From a checkpoint of a small mixture-of-experts model trained on Wikipedia: width 224, 284M tokens.
Below are experts of layer 5 (counted from 0) of a mixture-of-experts language model. Rows are named router (the router's row for the expert), gate (a neuron's input weights, with its number), up (a neuron's input weights, with its number) and show model dimensions 56-111. Each number is 128 + 24 x the weight over its row's rms, rounded and kept within 0 to 255. Numbers have three digits each.
After each expert's rows: a language model's description of what the expert responds to. This comes from a sample of Wikipedia text that the model never trained on.

# expert 3
router:151170144091149128125142099124158127165130130085136108106105115107141170167100135147115127196132131152167203100133117130120134121157121130104129143094086150122107137108
gate0:145107106164104124163105130132113148139121109115124147147119136137160092122158125130146138062133103080137128132131161106131164126131130088142127120156147169135130138114
up0:087132150130188105147144132130164120111067144121101117143088116162093141146111104149111123099106158125106091114167136130170126142096108141104142136099079155149134130105
gate1:148113130113166134129092137113137185126152141136102130104125144124137168127153125146130125151103132123169134123145143213143106152109125151083116154103159159148107131123
up1:117090102105121149107128118115105158125150107099122090140124095144164115143105092150149127120135113169135109115103150106141118118112152126134108114134119126150116151131
gate2:105149126112141105142161129105137202102128116102161136154112144106124110130152085119131110141134109094127085114147120137114153147140133111155062128137115110166125121110
up2:149132107121126096140100125146140122127091138109111106124165089141163146150151128123164123134141123144098145140099119124128147156140103164117146163107128137114150129136
gate3:103153098097145143111125138154165133156157160156161098117093092135105103122132122151162125148134128134105157138141110172150135119116099114120095092104090120097111111119
up3:137137138142106111120152118121125099151169138157132119132127179124126091192142123102145131164112125121193085126105142121077084089152142074114101133177115151131115127147
gate4:126122149132113106090157163157125154116135138142145113118131091142097119099128121144104096153087099161131121108144125100148146121135120140108138149084074107080157160132
up4:097152192118146129110149173101098132132120102105165149109134146118128125148156164104147182112176102129118118101087141137157087146119122155146115109156141119168137120138
gate5:121155143154106137101121136140138152128174108118123093113155121133130135151134137139146156126124146126129108090149171150071121145132161154076135168126111141173179129075
up5:105108137165091129117133136128168162105149149131114162125118132140114141137140136134147123134164134104108103117159097111085105154134114111153143100142137156101119123105
Section headings, line starts. Line breaks and wiki section headings or their word pieces, such as ==See also==, ==History==, Personal life, Career history.

# expert 5
router:108139140143119085077099098106113125093131135106160117148121102116154142143151142098128134189058175164122160140142133119110132094105132129149127134178129101203130120150
gate0:117112157132163125130147147136138222146130114145106117126124128132124131148144102155150121124122126127122108139117129123115153126110120107136102096096113142179109117149
up0:144144160093075109131135139132113168121097123146163134137132118121101096119112098080104158162120091120139108105131156125148111122088096116135113142120159116134158168144
gate1:080142158150130134160167135109098091130102117140118109105145100136151142067129104141123130110139145144149185106139151126142116077142153150131126127129140150122115103080
up1:142125144132113117145141131156175146125123116086111149178136139074141114147143144085082172133102125128136117090129164113148101126128138096183180139089126101143164146161
gate2:136170100118116176108105086148166103117109121157111118133128104124101151139120093116130123122089134116147162112138154138152149171138117140108088141117154145104161158150
up2:109170123134164096145108132109136104190101149151114141099162156125128131099131124131154132125091119144153135132084151160115135119122119092121086159146101159121103155121
gate3:155125137128139183126119093119154153151114100144130151157127142131113136095109088133124095138112146144159113167101136184135109088148167118150167112123158155106114107120
up3:132115155117141127141113117141108158139144157066110189145170087098134134131175146157121108124148132147088118138104123165107092107103114125132132116115107114126144109105
gate4:085143167117134145146125109069174117161114105129113166110117110121113132127143077098198104089123121117129125135138185128109133136100070131186096133111118122150120089112
up4:186106164144109087089157140140106139090092138118136138137153153142125091096139144130098128127161133118115122157086098120133128158110122144112162097124084101145174133105
gate5:106150147124135136131131146163158090122146101172130143141109153136117109145147143092123151158100089101155103137143120178135095120116133131100124126106122155153129170108
up5:145123169116125150099127111118139105102132156129134112110144171099134107148111132142150103121122125092148116131121174190163136144115104140134170190120097101133129111130
Mid-name pieces, sentence periods. Word pieces inside foreign personal names, such as Haas, Knoop, Lolita, and sentence-ending periods in forms like ed., ing., ".

# expert 0
router:154124082107120155162071156117119097155157126159127154080112141162124148122112135160142129139104159125108163125164136111108092142135180147119142098160113152131131110120
gate0:155111111098141167131120176132124097144126105151111152127167135125106134142097102175102120132097128129146138127160095109136098138110163134115123122123127141143143092091
up0:126137155152140156113142110152112119137162093124093124161148160164079105118105108142100103094144164120166077145094120148150149097135151126100086117114111132106087124100
gate1:143125086127090135120133127139155104086091143152130118133137109106123161107122169151158139161132138122148162127161179131096102133147128150147093117163154106115173118139
up1:154090079165121126152175142143120152069152082105125074145120124107137109127122131134107143114132163116117121141111164129108134122102123104125160085093160138104127103104
gate2:095121123123088118100113136140174133135112121118110115122110112131110086114156109110151135106134111164137136162093143120130111118108100137150128123151174086126166104136
up2:159141143084100150178119109117136140125090102170135141122102176158134087117114158131098095133133107127114138164106118170153109150122123105167130107126144162144130119113
gate3:124121140101116105182128118112141133098126108135130126140129119171120155165064131166105131146097157166166091101124120115112121146167105140145130117147140121111110084119
up3:165147112135151115144107083132091135118149152097152156150127157114114140139101167125158132128122110107157114164118154090132105115163133103134085131166116142093151155135
gate4:108131124146165103082149149130085102194108085147140162143117110134138119123132064095125147119125122101119142137118149143111155144089120103160110169172095121164087129141
up4:063116170128147087163135128142143157126115119124131108118124124170125122149132153101084101104108156123163068121162133133123158119098117147126130137130137151163146152147
gate5:077111159106132147123120137130123140088109136094110075157138133130083132118101134163103092118184123161130135136113073121137123141096112142120124171103145139148113064129
up5:096181089104097101146107120129146144126153142144109130150079126108154129111149115136134108139068118104157102158115139091160165146158127122153129125152105128101151138105
Noun after article. Head nouns and adjectives right after a, an or the, often before of, such as part, role, main, total, number.

# expert 7
router:101134148114142135124126117153167123098150135118077143142134118153126110126112092174118107114148080136147165132116151147145106164169107123094126114113156162145135154120
gate0:162114163119124162097108110155130135097111101136143094186147119167195094089115157105133105132102123120133103132123151142077103116145108132145116148177139123147125171163
up0:093129132091126127174148117121098108161102133156133079120108106159106130165138155096114160160065135103125170098144155138092128110153157151146141086129124128138117121155
gate1:139133137154122108120109143125140120129080141150102151137126067127137129157165100107130128131125093092119098109114115130091133152096122154118169137133173143155080185171
up1:120150118124106129137136099128137151152182150123116124158149160122095192096114111127106128144125107152114095157149126106125131137160120102118130090135063102134111121144
gate2:146097108148126142128100143130129083117173127113113168129139111097156130126147109139151056145103179098141139115126138123102130156136134117111118162136181126123113098141
up2:102157134141128070054098142131085143135115142151117181119136140109117152155158145120093127133154127126129145119124116183116174156150112121105114108094135145128105108136
gate3:126082126120126113111138149128110128147116146100135139099106161117116168129144143133148099122154117130146139123113138194078084104133161123103160120102142165082069152157
up3:124153118106122134112136128164119136114134124167176158145167134131150138108167163087126141115126103162121108165140138073121194128108113149142112141142152094157176102120
gate4:148150157099126146146115128080143120124135159128107164139135091112123126142150136124102093177156105148140157149100183178085168164146131163146136129094117155149096102118
up4:149111137170163149155115142150123122143096084126129103107115155137149112142093121149178094089109157096126167137102112094145113091145174103120127129166141132084142163160
gate5:109107144112173149114128113113150159117151143120121120152171148160141121074148100079150129088126099167119140131142131097126143117115084118121136139138157159183135095146
up5:139108106130138148092117164135113129106131137106136061129152115146137100123117148093138097118159118164116129113182106104134126138135114093128134118132189112151123150178
Prepositions and verb complements. Prepositions and infinitive to after verbs or nouns, such as to, by, with, of, plus verb stems taking a complement, like confides, inspire.

# expert 1
router:129097114140085108128149129109090147131098133104160121128113155135094103101147131081134152114123160117105084132141096125133122076091117125136128099131138089093139122148
gate0:130211112124095124134120153139123060149099109150087123137143094112129148141122114092136161136097069133092139138117094162117083142148147116158120123161119138148145132099
up0:155080117119110103101135130141113118160117122101151103142119103092144131142127164122132127146155151138123114137154107118133168149139093146145137117144128164062092096112
gate1:136155098124142123146078096131083142175133165140127125101130123127104182149095149119117155097145099087144158112096125115140097118104129166114113123122135133121165141089
up1:124163075109134138173146207104128142117133168103131182110113134095125161144110102147115104132146151126117119127165110094109133171127107090118169120129142113160099117107
gate2:123094165135118167119152123159138158106141134160117117136146113130158126097149128166142127117113118116150121111140131141167160124146087117142125154111122117136085128103
up2:136099104092119125140125151092120155177104090129129140130109128142139134117085142163200135128133149129117151116109111127184147115136147134116100142116127149140109136130
gate3:112136119126145145117159139123159097130143118141116111151116178132132103111151109130120139126168122152132125119125131142134108129130159137129155144098118132102128128088
up3:126161134122081172132187159124135147134165095179159107102141125106079153121144090145127143175125134119140125140106113140088105153146151127140117098103104100118151093133
gate4:098114162125170132107129093144137124110144104091122090147114110091136155125081145134107094149128124119158132131137124103124156159165166104126102140119109175148118099146
up4:141149156145073158119076124190115170125142164085133116180115124130127187150092140100151142149120120138094137137110109134146078171118136112129134110115131175146134140143
gate5:116117180126139168142168109152108121140168157153135121085149146139118154091114092131097077166115139130078133111141125160108157142131179108146149117122090114126114157113
up5:123128160129144157090127132150149124127151180138127147111127124113094139143135103099130138148139111113147130096129081179106163081114140187163148124140135154096116128116
Chemical names and codes. Hyphens, slashes, brackets and word pieces inside technical strings, mostly IUPAC chemical names and taxonomic binomials, such as -triene-, ethyl, (3'→5').

# expert 13
router:126098116136093105129152130113094143132104134103160120130111162132097106105147135085130145109124161114103083135141097130134126078088120122137122103128135095095146122146
gate0:121132112136120104130169136160128142163102108100133149097176095111124126101098094113139132162122135145093128128112155132169185121116063098096101129089147138160158108107
up0:094110136137147155118089136158178147115120149140110129089145156119133148114137108091125137146132115101155136125134090124107097155144083111157126131165140110141196124128
gate1:133107158152163113131103118130156109122101076154091118202133105118139139134146135155133139098143124113181168179121126113121144106163165138140169112128104145121141113172
up1:109108133147125099125111086157113145109134138146131127085153108102149185113123100157141094126138123132115133130149124088113131106120142090132125108106114100169136145097
gate2:142101114122144138100108148161118129122139143122097100145151184146119120191134137186119114130087125116129143170145149136147110182138093125156152163110104136152134155110
up2:114080147145115130101123159093082105157115119133121107098161145131127123138110142094139137127149118162151149118127151120111152152111169125138132104131177146139114185120
gate3:135182116146160137145130142130120137140152118121123140134087151081149123152129112138099110152197114087142088137090130149153110162166143061142156151133114165129163158136
up3:154135188147081123148157107118180102152166148116122150124156121128158125122136185112111128121124163137108100112150103110121098134103119154111102119103101099139120104130
gate4:156117097135133140118117122139143124130096132118106082164087109152146112149110142138129099092097133126120144131049116167107153126132147146118121119132145122092148100206
up4:161137135151116110106126100102106112102142113083117124124131103161122139112170124141136109149138183165168119122100125145128115122128146149139135133091185125124139114096
gate5:150150095162160114112103130096118163151129142112086096108157129158142109125154119149145155171100131138133145123124154174046115148136137139095141165114124143128073170111
up5:189149114129119106119106061097134157137125177147139178104123138131125123110145136120195095131159139131145110147149141149127128122115107097179127105126117117084133164095
Table cells, list entries. Pipes, line breaks and last words of names or titles inside wiki tables and lists, such as Bailey, Holmes, Way of Water.

# expert 6
router:128119130110137120138128141093118133152122144117121141179109117112132090092137112096143134096114160123084104082125108162130098102104117150136116161160130134148154148130
gate0:099124125125096107049068150113161119100106146110081107141114148082138127139105138141155129130151136186145104106127133154084176154127165125146114115099119142113142118103
up0:176153154166168137144148043171166131118114118165148145140109105143156128155116120137122127178093112116108122127151118124136079113135105120148109135118133111169114111177
gate1:107120167117111159147159161093165120147143102145094114158123111113124144167184122123157151110107139134113157135144114112107135170162112140192146108150111140134088125176
up1:100138161107163122096101146106127098159160157112087120139139116138138139108154150124145154118153117143125152082108175167134169118140156184110127149098117108135145166130
gate2:144166134149125123154126122149136059102147085111127105104157135118116090134135124130148116136164133099124131156093131120098122147128112150165096146162105131125127130144
up2:166098157129153117110155170100102154175116163118057109131111102097145128138140124129120137123142092092134108105113100153155127169137152128118161134119082150122121159164
gate3:105119117084141148102135125145167140140174122141111145076120149119085112094173128173128129078121131115119148147125154127123118140119103143174126128104083152139117111125
up3:077148155096120137142185181103148131131136149169152159140107121126134140087149187137169142132133099090119152201125143157123122125182124125103128095099099150164118112060
gate4:130128127077100167108141155132156136114147135095096082173155093130075130131129164141123154119151118135100111098106145124093155153122142126163104123115107121097039141146
up4:144109135095112132131142112120155096122094127156144153134128127124131112101118141085129139070104163154101153152119131151114133139091193127172134138117095176118117125132
gate5:100132148099116133112114125107161158108157122128132134133207136126115083164098124143094196138130089087118172164154128102155097116142124106106139114144090128157131162131
up5:108109140150116137128103113089122110158100090096079103135135116115101147100147165103152143142119149146138151112127150139130131118115108150164132153132119122110100138126
Line breaks, proper adjectives. Line breaks after article title headings or paragraphs, plus name words in organization titles, such as United, World, Royal, European.

# expert 4
router:117140154151113096127139144132135087109113115125121163134135166161126138115120133145118092102132106111129119137096154122087134138111159133135106142152178158099107093103
gate0:134150168075145157145123153144105132158175130124151078139137111120114163149157158158154111112159147142117161182082138114099098177119151122142138106118142122131131133125
up0:141187108150137115102139128096167134132131096113145145145082117145102115120118092122130143128060144119137101128198108131188132058126132131102129124121124124163084118114
gate1:159149090131143159182092077118175142171096150151140109100096110118090128156129131155163144159159104086137173100099146105116146153181142143130161122107083134136129096090
up1:116132123127110167113138162113147184115101126121120096096139101139168132122101147157160076121154152153078091119083109160137127092139144126111127099118133138114171111109
gate2:138144106110165117130136105123157116150133076107087098166114135096123118125135108154141157139088145160126158125144138120097166178190143155124103164124145162121137158098
up2:143089188147096165103125117149103135119113175103101144135148138142157144165080108103113161117134139123125125209094151132127097113078113125123138133158134156123139124127
gate3:158133154100143167137111132153158121131122123145101141153137097115127117086154117111141134123169126121150128149133174134117130134127129136085125125117111150147091107144
up3:179147107123133118142118138137158130123163143178118132106136078118126103133101098118099149151145106113117129135150114140159172201148135132165120132171130148121073136069
gate4:112170122108125117113137107165161138187148112138135085119090129122070116113098140123117127135124108114141157082161127132102092165107116164125102105073117113161164095119
up4:096139113141131114158125109159147131125086138130111102112103113131122142121146127118130152143163131089136087162195106122130087125128141152108139127078121108135138139121
gate5:129143130114153142113168166065130108154162174184140126108161104101129135162152118102104104161179101127159182113109183111158097179123101113143109102136102088139105120157
up5:121109155126117127127142144119138131116104130154160148160139113114059179159119105138143140101145149133124158146174148118126140170134154148122154121129135145157122135134
Function words, clause starts. Pronouns, conjunctions and relative words opening clauses in running prose, such as that, which, he, but, they, also.

# expert 9
router:132093117120106120115137119121100167147110150096160131128113143162083110122139118084144135093100154129139044132143123139100132083106127147138122129128118117116153117149
gate0:147141135121099144066096146117092106111154129120131094134162101143128144143112130128112129123126139117122127103127100126165102109114145126103112175148167125103085093084
up0:128138113145115106129091132132163144152118147126118138111102124145086162119078091105155133069137141107133122128182120097151111149157122146166140158121126137172147110138
gate1:165138140104139158131100121138128123142159116124112090122145124081138099151143120139186137130151148149138120159134156129097142160177182130117160132120111151120097125150
up1:158136111134110110147124107104111135138139158095104167120092098140130173145160113106150168175115139133130119098076125116110130127146107101155108129141116152075136154154
gate2:169155129139147148158138111185107133113143137138096143124101116112121127100098146089138105142143111132164128142145140080161118175146170126114143133084128065133128075117
up2:130172135107108087108069145115166114172098115157122082129109131144119121163109123124082159094137117131105113138102123159103161127105135124147172147108138150118108130156
gate3:121155089130125157144134124150132103119135133137123158124131154127106118092093170087167161114122112099153174090137102151153116133113135126129172120100126129151186175109
up3:133090145136115101107114138062099115107164118139164098122118120145150106078152110117096133124120122132121101126172162104119082104134161130112123111163094113150102112151
gate4:145179124072111115132129118146172143185151147127118134122102151113091078121100150120130161110101090144131132150142106122104156140152125097118092104068127169145112104128
up4:148109186110136169130133136178118103118121163121116160119111114118149140112129111125124094106154099065123106120151087121117128084145116103114195109156149128138119154106
gate5:091152089093140132114050131100140133154166143129112097133098108153149125130120133130085128095109094111133133087111100113145138119141119124100126117126064148167112124098
up5:154129105182173104115131157128124100123101137121122110147122126148100103129102147142125122095163150124106105098118122158122124086106154120166101145109132100136069173141
Definite article, determiners. The word the, and less often his, their, a, starting a noun phrase after a preposition or verb, often in titles.

# expert 10
router:125098115135091103127151130109092144134103132104161118130109160130093104106146137087127145106124160116105083135143097130136125079087119123135124100129137093092147121145
gate0:120122186148167148124131166138164146131111110113099141132110113105144149154148132151129102144111122115114162126127128145133158118125111105159129159127149133129114135154
up0:132167143145097148110124147106113125102186106138128111140169120134112136103103128124156102135146118120134131120145122182104170094086142133119138116131099112147126184156
gate1:155136123131141124106088174106120141118154167132109165109138150131151104103112158133113150162160093137100114148152128112153143130113127082120121152148119159159153160103
up1:095155112129120086173146084169120147144089116136106125125111139135106110133122103109096127132129159148166135149130137140084164127154124109122121114090177148158126131132
gate2:120143083141135106106098166109110149150143114117100135137094131143123128136183193122092136129102145165159135127127128122126148145148160125100163122132174149084094153069
up2:118139079130160116139131122134130127100191114146083120151134160128132123135139161122128130095123103129158114122134120101120113129144154127108116082093144135164094144169
gate3:109104129082117135158133108099142159157107121109136170122119145110129160133145141127135122091134095120137139168129163131148160119134126101118098148139136145124151116125
up3:130100105163132114102132154137121082125122148169122154115201134142109118088150107169124162107118118162133111139157149131137130097095093116102121146163123092088123126144
gate4:107137118112140113143158185155159135109123122143113117107140173126106130144177125146146082116110127150114146131138066123147126111102134173138150149112126139129172159143
up4:150126150129186099103110121132121101159130139143106111140164127146133113121105124134155091152135159179135097144100124127144157114144121126163156093156132152096144124127
gate5:108151129091161142134101086148127152118103113110145096096141149131131103145073145179108141159129139129115149141120151122119134122143112101093142133153128149135115099076
up5:134125171147134139140110147087108089120123126184120095123116149101128122094145129118114096143112129130103099151133160136126109142133136134134108160144139100123150134112
Names and list fragments. Word pieces and fragments in lists, tables and species synonyms, such as first names Mike, Michael, Latin epithet pieces, year ranges, pipes.

# expert 14
router:134117155164121122137122104118109133092120078143124142183154065117139088105178116109140136133152115118133100133104134123123126134140122116166163139160152090159099148157
gate0:118118161127130120155123124086123130111103122099124154141100090179145154149147153142126115123147142109151117083129135108095138111143105147163128162071088102118133130127
up0:110155173102145139138105107118094115161129133154107138147089087134099156151164114093161118136147118126105111118161136128107122113143115183155142119146117100173120153146
gate1:122143151121173189105127168163110132097125145150130098087137074114115114166096139140173105111137130118128188120101135113138132128144110135158139152142145128114145111100
up1:136132092179114138151170168138128110159091123162124117128123177163121162106157115133104131106126099134160100069107143137136094110122098167082102185093145112121103144142
gate2:110125125143116135153143127120128085136146113143138162115130090104120126098130149135151098148129125125113104158112083101178151185141095069142124185113157113146157134126
up2:155154105139135157101128149161172136122112163134144114116125124137131121140145098148090127082090120148121146085149147202141121111116130154129131137123131123125161103129
gate3:143114145142137120097147149113131148116150134147121165119129155126125100112154130126149108111138071133109131139114150148124104133115133172147181169136152115106108148135
up3:112116140158150147114106118167140171120124105146136103163108082122093127151143119116138136134117110139117155089111181142063129136131125117162132123128145128092132129121
gate4:098133145120132188117142136111186152131132103111101148147075090093114129185106132157155115146124076119146157090116106114154165143169114123104120148102131155113142131079
up4:080092166119120155151166162167131152133087083137135148140103127157087154174092182129125147129106135119124110137097127130110129118123103116170139121162118120128121139138
gate5:148104109145151128156131154109137141126129095138085131108130082093127128128159108148133096116137141112154140101074136098159138162177160091149135103099125120137146168129
up5:119173099132157132125088172168124118163120157121078152144109147132095184114080113108112110123117113116131118127122095143126097141133158144127111122131114134132125087129
Comma-ending tokens. Tokens ending in or being a comma or semicolon, often state names, years or name endings, such as Virginia, 2015, later.

# expert 8
router:160149113158132160119121165152148129155135121156107112124152110081152176147139116162133117088171111111111174160102124121159169143147148127104149129112143110114115131114
gate0:142134109122135153188136105093173102074108118121134178115147166130136153077193120141118107123134130120125095163147164087111104194151172116119173152109145147140191115133
up0:113152123133129147146106098124128164105111125085100153152103176109138114096122158149131141134084144167144125119110132131123155169140157057083134117128137164135177149105
gate1:085143123100136176100135141107097135126099129087124137095069132083146152138161147136129093123095129127108134141133193106113136148103089118155161162131078122134123123094
up1:139135136130136076165146121181142127053141134127110165140136140128129137083129109156166127118115123118173131149098116133100137160143109109164143101146103125117112146150
gate2:086105140114146185125131142109156142121103133128145158135133120095106101115131134137140120144126097106129156145122183117097137171135153165164118149167116127158110125122
up2:105166136119116129167208176105133149157118130173112168129112101090079130114121149108139152149120155151108085118149107125137132176144117139142146118122095107104188123158
gate3:152104139136126099104128079157109131097125142078154151094165111121152134110148159114135152095128104096113128117151153128145133128111091150104138144134182139114135118077
up3:119139122130142159140127165103180116149145097146150133109116109130107140129089168178076110104146082138138123158095089082128093117100128124103106136110079121119100137160
gate4:084141168165149123135148150129123111097139134077124070157103154183106159119116078138120081111086087118171122112138155155091089116142118112109126123100127125125123138153
up4:132148150124108072137106094118114108127131126143164140137147125129090080079117102088159068145074120156127115097123071133148134122188097092153125122163165115155109120156
gate5:130151118119142136133139143157113088156139138167193119128157128118125110137121148154127134152141101178109094132117161106142159125117129145131109091149116092149093152132
up5:131133130148151110119122101158117123094108198129089111173095150135096140117128107080122104107117138135170103151152065156129113168141161099129120073132107127115147101129
Verbs and prepositions. Past-tense biography verbs and the prepositions following them, such as represented, served, held, played, in, on.

# expert 11
router:112121132138077110125143112112079144126109137109170114133101146163096081112137131079112144115127151123086078118139103120139132092094122122139101098131131095111156105149
gate0:162171134127134112116157132120126150147149127107138133116173070063137126129113136142095097143165094109151119155121117142129148127099125160108148133126056159130115181091
up0:110158131159124127115124105136130142147135107135128127119170117110113098103131114115111095122148170157138133108104126107084095125156162142137110163124117141085146106113
gate1:099143164123142086127124118101130155176140116133134155124093134159082109132132135109101099112124144127117148139105169123121116145131128096116119165134093135158102140133
up1:089143127114145158139146133143135117109138183172145116135120127138106145132130126152056127132098113135177179145125108120141177158122122141168101101155139126119153176133
gate2:090148117126124141146105136166121139109128129158121106113099106124126107110112132121124119159112071139134109122110148111130124142099084155106165155123121112127189132074
up2:135106131152140125122127097120118106132161123196099117099102099109124112128128168113129119105154124109141138128128107153118106088108142154131135121122146103117167108106
gate3:158138139116132122188146126125114150148112133097126092119086138119102139104170128135104116105143116159119158127164155111097174131148159125131046088116132143159097159152
up3:145129138154105137101105129143145153145121120092119165099111141143081096144147138145126113150079153113130096098113151092150161155129139107092118136105157141143135178166
gate4:172141109115145133124154147143164143131142109112110182136137140188133138119161092109153173100108107126113155131107154146128093125170188105150123149149153157139111146141
up4:143145163139132159061122150156150133111131134106109094104148141122106108130176096150139110131126128124118125122149085123134111138159143142163137178147172109130126106133
gate5:142158121141143102138136131165148161085132152157147108117110103163153128125100093149116162141111123137129177131181133157128084097149155111122077112145109142139108140099
up5:163096094101149110109154084101171111158141148096118127150134133129148124121138165129156111130134148139160077135169151151093104089116112116107134103086189149170139150088
Final name pieces, possessives. Last pieces of surnames, often Slavic or Germanic, such as Łukasz, Berdych, -berg, -stein, and possessive 's or trailing apostrophes.

# expert 2
router:119115142131173150130151182170109162148117122167160114096147134099132128146134165101097125123115117126107090131083161130113166134116088109168145153108064171135096143135
gate0:092119144146128167149153118147146111126150121193149133138146098123112168153095077169129117145098129128133111162128128064119121122110129150145137128117139113185070148144
up0:117122163164104123104137136129107126076147085144130083146177145137101188122101138125134149124116106123124102139123113117148157114090089096177137135118113138178133129109
gate1:098154087151102094111122152160127112123125095136112118143122113115182084130090131117089149079125111136118110131094147124105149108134123089079120149090131182126118142124
up1:158149123102113158138118095133124142142069123138141133112116102182134157124142103125109122052147146139157149130115115146114166130123110090143114146130118133090118087118
gate2:148128159091149146121107124115175126085091136144153108161136142134147143173179125130124109131118113119066150140115121094121124167108119141180163107094162133176120147140
up2:121113097070167119131096145109122100106092131145163126162143124147115079144143139145106163134149104189117077142127132151128111120134141147132185114106137088131141115136
gate3:100128169116113128088111145116126132107101064093100106106121088119136141147122117134127078086115137155122158104101147095123161153124119104110157190121126108136139145124
up3:139124103128151165156119153144099118153141182167180164114166166115119137115116128147133158146133076152114122151119138179141088130139155159126135130132140170103154069148
gate4:091182097121126124158108092149159087139091120127134158149134072101116130095139148140150113178110121183153123128123153141099144121138142143112105156136099150139162109113
up4:121112138125176148098103086149117124157123117093144108137104152116136114060184125114088114117081120163196148146086142155141135089155101126136159127130143155128153110148
gate5:129127123097142120171134129111133112120118145162068134120142098126131106120127125144120088130117099120153164107134142144103169182189131103107088116140134161157153081145
up5:077118164141132128120165119132122150099107134138097098116138146158103175097117161111144129113135081072133154126116135132111134128129144132172123103110101151139074115125
Tables and census stats. Table cell pipes and terms in census demographics, election results and succession boxes, such as median age, Preceded, Total, percentages.

# expert 12
router:128096116137091105129155129113094144133105136099158119131108161132094105107146136083131143103123163112103083138144096129134126079088120127137125101129137093098149120148
gate0:129169112151151130128086133143078128092116120167090112114108145145147183138110098106133081105120108167102163156136125161124090119157153115125166139170144145143100104115
up0:136110139123152129115160150122095138155127161122117114076100126093128108127171120124090100134177165165116141117073146115126118091153149142133102123155121136103123166168
gate1:075162116141114148136124140125109087123092126188136155123124112118118131133112164162141094133123120145117122146110170132180211139123115136107127148121152111089125121131
up1:126137145119119127158147144116114166087107140139156116155100094152085138116110073133144170122138148123103120109186139138125134155155102122134164121123153148125143154117
gate2:190133146136116169107131145184181107115145167149124109110159123093167131118144130127090123156101117129137142123143129123178121133157137102145145146185113124138145111106
up2:109125120132099133141096158141111190121159132115134137106138167112120121166117181097138091106132142100135143175122099080082129134091151104111126146116134141137128106135
gate3:108116116114125148110100133134171098115119139129163135131092157109113197135124137117130129114123117136145155206117129123138169133097153164143121151172113143096117128113
up3:119124135139118077121083119124094098140160094113092116133136092139152153135129124136112163142074108128094095189100127165111100129141128155077157126165126149107132109097
gate4:099113115103148156157072086134114097126150132146106143135140094127119121061114122192139124158145149095127105146111126121134149105126129155137082137090085122170138160093
up4:149106142123111132089172129140149067106110163079094094115140107109085118066082109162134104099180113088088108121154122158111150070094095114170130126127158156122151143129
gate5:147148140148124148113116104105135093139145126157088138163127159186159139103208123102128099125135135149114128160110155157147112106145091128137125133130185161086141156139
up5:099087140148116140120138164140109154117140176109167129085151112099125142111135149178093160105125114151075144115129153092138123158126138134085139135179129142131115116098
Table numbers, mixed pieces. Numbers in sports standings and score tables plus assorted word pieces and and, such as 27, 5, (6, David.